config.yaml
hidden_size: 224
n_experts: 16
vocab_size: 2048
norm: "rmsnorm"
learning_rate: 0.00259
beta1: 0.95
dataset: "wikipedia_en"
Below are experts of layer 5 (counted from 0) of a mixture-of-experts language model. Rows are named router (the router's row for the expert), up (a neuron's input weights, with its number) and show model dimensions 0-223. Each number is 128 + 32 x the weight over its row's rms, rounded and kept within 0 to 255. Numbers have three digits each.
After each expert's rows: "mostly gets" lists some tokens that are sent to it at least half of the time. This comes from a sample of Wikipedia text that the model never trained on.

# expert 13
router:111105163139184108140158141103129124157105133159107166178116174103129122125126144132162141118137145136138183162141102138131132094115108115135109084145142158154168112125151160163060125142179109117169122109077147087152080144126196145101080173100105122191193132132181070081113072090192164132104120164180059069104075159160169153125143175102143154175138170140085113132165120143141168120089168096083150175162163138152220101079093166067126134152076131109160193129089162121140142102102094166153164140132099152133141134091087156167157172085116127102189123102118157165131123102071118148114098136112137159090154161077138156163147168160191148154074139176106131141098070126142113082155
up2:180107133115145097081188120155143132072103086114137123094092127103122133141130201138101173067191154101158094190162115127095143105140152174107178127085180123144114153088176129119137099128131077083082089140085099067192125071113164098177147098149132138118159074079074137127126105172127156083158141118130087113103138082112137157111142140154104163100132141126096124101184094072128142151124081048129156093117135119129134114186152112124110145154087210150127101126103140122110134135190055102112129109112168153206182110102107136159128135134146155217056146191127111127111107139107140095090109128163079089098112143092108113126132116127091057123160075079094143135094125173150125141148
mostly gets: " K", " F", " B", " S", " A", " T"

# expert 5
router:103140062126082142154143091085136108104123122132112106096149123176093140150133123115100160124151144130114067169146108057186139108110102077100097092175128113128127136110081152080111117143136154088139209172101105166084140123120121170141165148091169128069079094144102091167174153150024109111108135096144121203091112150108135152113138121203138076096138163156134166126122105129104081104123142080130115115114119125101074178131100066164110125097098066163049090109200070160114148135180091079121154090120143126145094100129155112162132114197122126171087147142087135156106103109155137151163174161120117127145101114117151097102070152126073171160146192106168117120148159118073087113164
up8:120123073121118168053114136064150133103139105177145150104131237124102107149101156098179074115184116130222201137092145127172103132166118128103152121157130140152110104140143160133120092159117146140135102183112128116116130181059129135131079032108121195126121099153121177167109149101168097061116114110160102147127125117098058162131125139100116130120123182096141170112138096142181081154158169102134184108107106165140116134122098128120129135098123110141128128133185072125128107079105104127137147158138134146156112111140100131135117137100136131179112133129162116109106091154108094179129108129128113105068055196169105100125098037079129115149125064193151095161101161162067178140104
mostly gets: "ated", " it", "able", "ition", " first", "ted"

# expert 2
router:104167103159128126074109105080102182108178129148088089071138126126177121123098088075113129129106104060193094199103126147128119216123139198133130158204145132085145089065078121150095135146091158122104095167106166129095168081113093096184093168140075093104104131072119135163144177175057131132153111157058149199106153110109127134152086115124116099136112139191208114128102100137176111140092079099118133095112133132083081158167173110187108088116091107157155129099151162131121117202142147124110133119093110094127080099167113108115119108156137136138133119122102134140156125131160092121139120126096110123199163123140155098120120111077078087123066144086123093129141138110065136142133
up8:143153150061149152098126106076128157090152105161076119157144119107136110133147099158116124139104078118098186177110118135236156071103159151068189125116185139147064105125125099157121194152135102115131137076068091090108111102144137112134167144112118085139131112134071151114105132148114118114121185156192145099109186119109135139132107167104092144122109146135116195152147075078098135096150145130125135131125154126166173085079092110151057121086145122090096202127160155136172161168157165108118147160105123107068096080127130104090071129160092156082145124119104128129153169153168163106095106160144102107122164044106121109153148154161103132185114164215118135154181129164062099114096
mostly gets: "%", "ical", "ation", " ==", "ition", "ations"

# expert 14
router:160142144162112141122145130168132137180180166104125149095137179125127131106103138104138106105152127135091067094144098114108130086087088123149197141141141205115129171147129102130177103142108109166071113170149113169133121087108064058158113116116115120151137109137126121150053161100176106088180145181089058092167059124151090153146187130133078134147120116166132119142142169052096132135103115099182108069097071121145194092112127155122174070161171149132155156146118088109128197119144208101086128110137096109175123137105078153082143116115117138137119106170184122085118148119132119194090132158101161113142098119179087181167100101107155198112099120108095118127116189084099122117088
up2:149150097110125118138146156157135182134098097189066169129132145197128085172106148169153165103145087135099143149124142123087169127153141128134178096143138095167141154160189102143133114114120133132127095130139111095088138115117112100095071114165125119180111144062132074148085086186086081107152065115107176162136196141138151185106120114160172119152121130117116129091103148137143160056157121125105143163122111095171138116078179100084172117132104099153144132163134136085129118130104117132080105124141160111078175142163174113075107178170073164143108101107114238158160176072088088075138187143166093132163125108113085132107065103052124079144158111152153151113108184156118178166102
mostly gets: "ham", "ford", "í", "ill", "ki", "ko"

# expert 0
router:139146129157109080140104127141164082128147129138144168149131132100070171099099125152073079112140081101099149169185140182083110124137109098133099170152129115124136166115189102128114195095183091075149105089070124083191138149089154109129110114108069177190172132106131125123124091119185106057091109133063103163040122143158087128145145135061116093104130105151153137115158154164169130142151115185143123137168153187156116151133077181203152166147125114117145068128117160148130086119097122102086094121070104136124165171150112190133094107097099106103171156125094194106156147118139109137077175119164156127077113114130170107074167101175130130110115135178140123149110054157140143112096
up57:094127097099069136170161119162184108067103161159138172157139149110114138122098140151141195147176131098124204118090182134117077150054169129141147104157137111141104069110104133115092109117132143109034133153094138101134096157113120156110129112092113119148115085103153108114107128155181148121133211136166126110084140134131175068172064164074077162114164140087132086123178133052116163130098109117139154138168090096127138121102118189111110136096127156127083117159194140101194127183183124127119128093082136099130132099151134132104071182165168133111126119147181152113119141124176080152128139098169144120112097206119085192104092060131100139102147096080087115123160151145099137132071
mostly gets: " and", ";", " |", "),", " The", "|"

# expert 7
router:147142160076153135119117193130140136052134127130123098132133139190106152168117144133130074146148191172119096134207125093113092121160165105096099091086075091167081146159116166089157190130121151123165158131174065080174183095133133131111127103182114143127129154087101180113136127130125045157129130096113178145148172129099158132118152137095141153150105142085133161153077131162135101108088141174080161191076101137078078106177206106137108135134129130137122128130084183150128123121131134080128070181179167152119166116120129144174128130187144155142128129104127096126119094110188123103046161130129106125084121105147059131096143105124197104112177080145095066152084116136091134159088
up2:147100123083113150152107158125100166142147074132093139138072110155092129091211164069135069183141042136112100102161080127122169159099178159166147174177127120173104083108158146168140115034163078152099116160129141074130103213107115079194102088192142137127073143107057144179166157128043123120118137151141111171139084147173090148114154098166120114117109122113125124117149188155149105120095161147149171179101150191126138141121201110163111124139078113124114135135121144098149149135108117134082118131110154101180103096116152124109090128136139100151082141139183189126116115104169093118136119132124143098142080150132090073167154123105126149137131173130044112136130103132130147086098
mostly gets: " on", " two", " one", " up", " 18", " \""

# expert 10
router:159125080093111172088087114121120137082132107160158106108182124101144107088082173115134133151123135165133101076107109153169152133155109188103150120106089075138145070084096063129157118177100161132123197125104167140139146116159121172133106118112149117092106137139095152139120093145132082097121100104150166153109159091105140132107144117133100120120088110100144152149146146181088081115116202163128125051090100113100089106137198119164110135152151102145132116109171162154118180161123143138171164205145165193148090104123169138173137092100113215069111161131154105125148207152112106076128169048152148102176143089118145111062118097151089039134159117137133138165147150131034128122156
up8:133109110092139122157139121132143140153123200197168126107093106138149114116173119103151172140177154126096062178106132075133120177154079148152139081187114166150069147098143099131154139119100064164137148102074107107128135183143141111109137154133156120161102136149126163137120224126078147135129160177079133138145132127154181134141056183158117145149123127129143128063161107152116135141105150065149149119164125049148183117148080143199144122073158161137148107108050177147142143134108147146090062085085109095143096115144107110156134130132202064126142095112118125142120178141126079062122190141069054175114064101122135118098131097161126189148127095094142123127100112115137166131133
mostly gets: " is", " was", " were", " which", " had", " are"

# expert 1
router:148122148107052125144093113070127128138173118147091115085165113143127103124150101124190144082164133143157094130129153138174135076110166138154103054109196172175180104128099152113137136155192131162110081129144156136084111139131123169098135103073173155160135088149116075063137078078154163186055108187193139079165074144124174144095152130124132143126137150132090204132173130181119109085122125142111135145151115078155158115120105090075123126132105146112142206144113108126164157186138109112116149120158159103054176086088180146166117144078082087144142097096083088118177136143119121103153103107082109119131159129084167097177090091111081118141180103130100137165129093114162101157115
up13:098149093097188117106114143125162095158170089095135131088108109109148150138138121087097134178125058080170145166128145168102147097171135032123136180064170121137067125126151174130138183180120107113135117122154116114165074149117152113148137083175161099132085113176116184147060183149120139114127157085085141090110127114098160094111159074118063094121123140147186092133121137139136144128153075091109071086133134105133177078124125176148124131041156159068142152076169097112122131112090105106170125166125171032135177150130152146166132123089143173140125108158109128118111165194082109132105141101086091111049119138131109141093130134106103100159120130129141143181126134218142127142118
mostly gets: " g", " ma", " bo", " tr", " mo", " me"

# expert 9
router:112162107127126143091157102169093169067143146111082069090128090122140162124164121107155169151127153078182137105147125118120189151116078167123135149164142142133132126113087069102162109085075205092145087160129165144124133099167082088165152160150134095102111162143111127143062196119099099112161142060140141104128198132134059126153100174162128157162130135162114137171103097111091174127092097114096157117150090101167069119155186149163102093101180137150074148081168097137164106143150165086106155162153135100109049118161076118150085136175195083176165102130167123091094153145114136128113149166102129088120172083161136088110150144102131130134065105090081103136124187148087105125167
up8:144123067124099056117139159133112093071132122161081157137123113177109129095160121118120085120119062120105050146139120152121079101136118092150107159129185091134133054117115126175095146112100145140144123110110112097133089131101140160073167090169141118127097078050091135132140130118173159113162081142131139132099156125100145144137111163115135113168102171174101126124107111111123148072144124103160146097160144125141102143122094138137142185145145142175124177153119145185147102104104124112100183095110164087112160111117110148203124126088104170170045160137169154237123169128187131181144115062194166123145073079159111171087109151021124160167111080096104122135111114146110157163097
mostly gets: " years", " place", "ations", "ship", " time", " film"

# expert 6
router:125172077137182182121130111152148131159113087133141187164093115066134138089150183183143068150086086094073165139147161158106106084192127058188165127068169146136143132144174158157074098158140117137170132084127177189145207108118177128071129115087118131160137136159151134140142145121124186151088183154114065137156080094150093132157132145141098126113186101135085143099140162095202157150163165077155159124151093132122158133143135126144077117129142099128168132173070126126094066160126144157161156104111097088157112189108112099094158112116164172141124167174155152155140103128123158138143095132102140140153126170175083165132130152166087090124063118081126185081157144117104138142158
up77:156114070097168073066126130149076075131123067080165108151106074116142125146126122091088141118146107070109115114169215099156168150135104136080149145146126149160124061134185143124103161111028137082154126093072140123198158116150155125102180091131098140133124127168129112181152171159076117108107089138140144116124148147103080129152076110177112063093091109117114119123154080112097097134147154118133133130135151093151093133105133157104097154187190131106132123063109138225165131131080073166111143144127185115125140102127123099158158098119128079067135187149162173164135113095109159133118137151175142137117091106130186156122144148138176068155127148106138077165189127132150088114156
mostly gets: "F", " United", " J", " D", " N", "V"

# expert 4
router:173145126144184120158120189115141141152163133176150143100118112119123104167152110133103131198174086161130187080135175138183130074165126099166124138089074130112155124129150135106102134127167131143130156135135134084130117129078121158106133168148081169106102171172163152067145101110137126145188189213164107144093140175144170081118130160145191188154104102135110173148138117172105157141147176179124137190211117142120157112094115086162130136125074159098125156068094166141082118078083078146143179084101107140084197067181153120101147150111115136069099107102156182183136141091136179111148084139086137149164116172102181109113140141132103156105181132142140184098126098123141108144133
up13:170122113110159150131165099129107132148094091141140105100083088105029108128089122108078127125113137034123123173130177134099138115112143072139106108170139160113101131113114115099141152173165140147129127150103114203103167166125093087161122135148067128094106130132104101110123086159107113121147106161123163189136142053142105222156089139101107062169173114098124037149133150182153102117097114123170154091155135103127091123091122165087126181151214113127144119119102173133173118130162106151110189179091175086114116110104151172118149139099110122143110042183111135123084152189155089124061079116150156142150158103136078092161122108155122082157115186081143136111116105127120140161147
mostly gets: " f", " p", " c", " con", " G", " Ch"

# expert 8
router:139141126114115074166097157123129138139087126148129105143101144216148122095132100084144112143143099190126138120068114083143151102157147151121072101160086083134122096156121154092052147105175084148192197076180080135094149181148170144124113085140118127154109141110114113066183161139099143194113125088138168113130102129118169124149100111121085145156130115097075113090158075126164096120131136063090101199105168182130091146110154111093155105125162105107119174173104114143143106140061110157137109152166137156027166110134133106099125116121112164142113139097146139117133090142161179134135132120140085060109183123102153070140146180099186077113188138153186084117094052119132149115122
up27:110100089149075121129152144147173081173169175097121143134070166147079115128170117131146103122137053086184067089129107108155141147125139084139099136111076169175110136101186108127191161118177063102196086072141100112108149151105149138104119158096147070167120113121110058172124156145132148091168147163118105101163091137101126127090107127138062145089124132141090142138113161124051159139119109135161133119115143152157105126125166187083118094108101087118110152107165152121101119126119130120108074188152136079179107127152137162144143105104103096124077177110157223125153120135046024132098113157180124119118119141083124120153148087119156116139059151178104100167142120126139150179158
mostly gets: "\n", "==", " (", " re", " 19", " st"

# expert 3
router:094140176110160155150134207103156148126100177101095084193065107101120100114180100133171141097153146147153118182181096098122149098086100118108092103168150156135136183181134175185157101111185098134152077134112124060118135118118138168110125102097174152098091087149116164113115098113131149098080100163162143049159143143118129149091156131155116201147082101111129165094152141223065103062172120180139113174120202145163145144141070093091121145106117172152101153118087111166107104124101117172133151136168177155149138097103161142146103199076110137175132104167103121194158131108124108118156088162136105123128110161134166105146175122074147148152174152126089137129142095139143160151110
up17:111177113118117134113141160099208150152156153095168113125136139144114123141194127209127088158148163163052097137143105131117142153129154193091165073032118125113114067123165172154124160089141112123219184152103000093144125090127130129185112150137101150190145137104098141062137077098142140112118141133103126169134147150097094169177111084132137119210131102126120093150125066134165163077093152146114080157159165133090123141133123133137119165103137142057134149150106133141125130143147113171085142125131075128149166130121150115140173110169130175154161151149169129121162130164117069154127182127103134080129091097171121043096110149107161152148140141123120153137105124138097114115109
mostly gets: " the", " a", " The", " an", "The", " its"

# expert 15
router:134157101155132083073194067149081099157182123106134124112133062152147116141103104102111117115108114041122112126098119122139102151123081114143143156090132142137139149145146117117157124077043149139117132104146136175160146113079125062139116146120124122125106140123146108205089146136133174112191126083090137185121091080135081131162091089100077082134167146188109099145137113097151181212111071054152112111130121117181153147089118180163121113190125047143132105127098110107124120104187192122097142088120081104181109188149080139099131108173155141112153137171131155110066113170085113162114147171177135132133122107160109159143100120117103142147065158066092180130124181139119146141141
up7:121157086133129129109187099108130116136085102097120120160165157099137126229143149065145084116139100133076152116122151143170148101101119125135096151071077134106135059155197058079142127120124152075136099206155142121073118144152142071136160106109175090146179100086127186108136137215109176130112137090177149137110178125107113166102111122164144138097163161178126095160150125156170113098159150106108163129188129157125128163161168127063154176144120159129084150097112129088138132144129115196057171069142156137129169125168123134142113161100137122156098134197155074105185176143127081149121143118158116123154083144048117145163100142124127120156136182103142181121093119112116144084092
mostly gets: " John", " States", " University", " York", " Championship", "ia"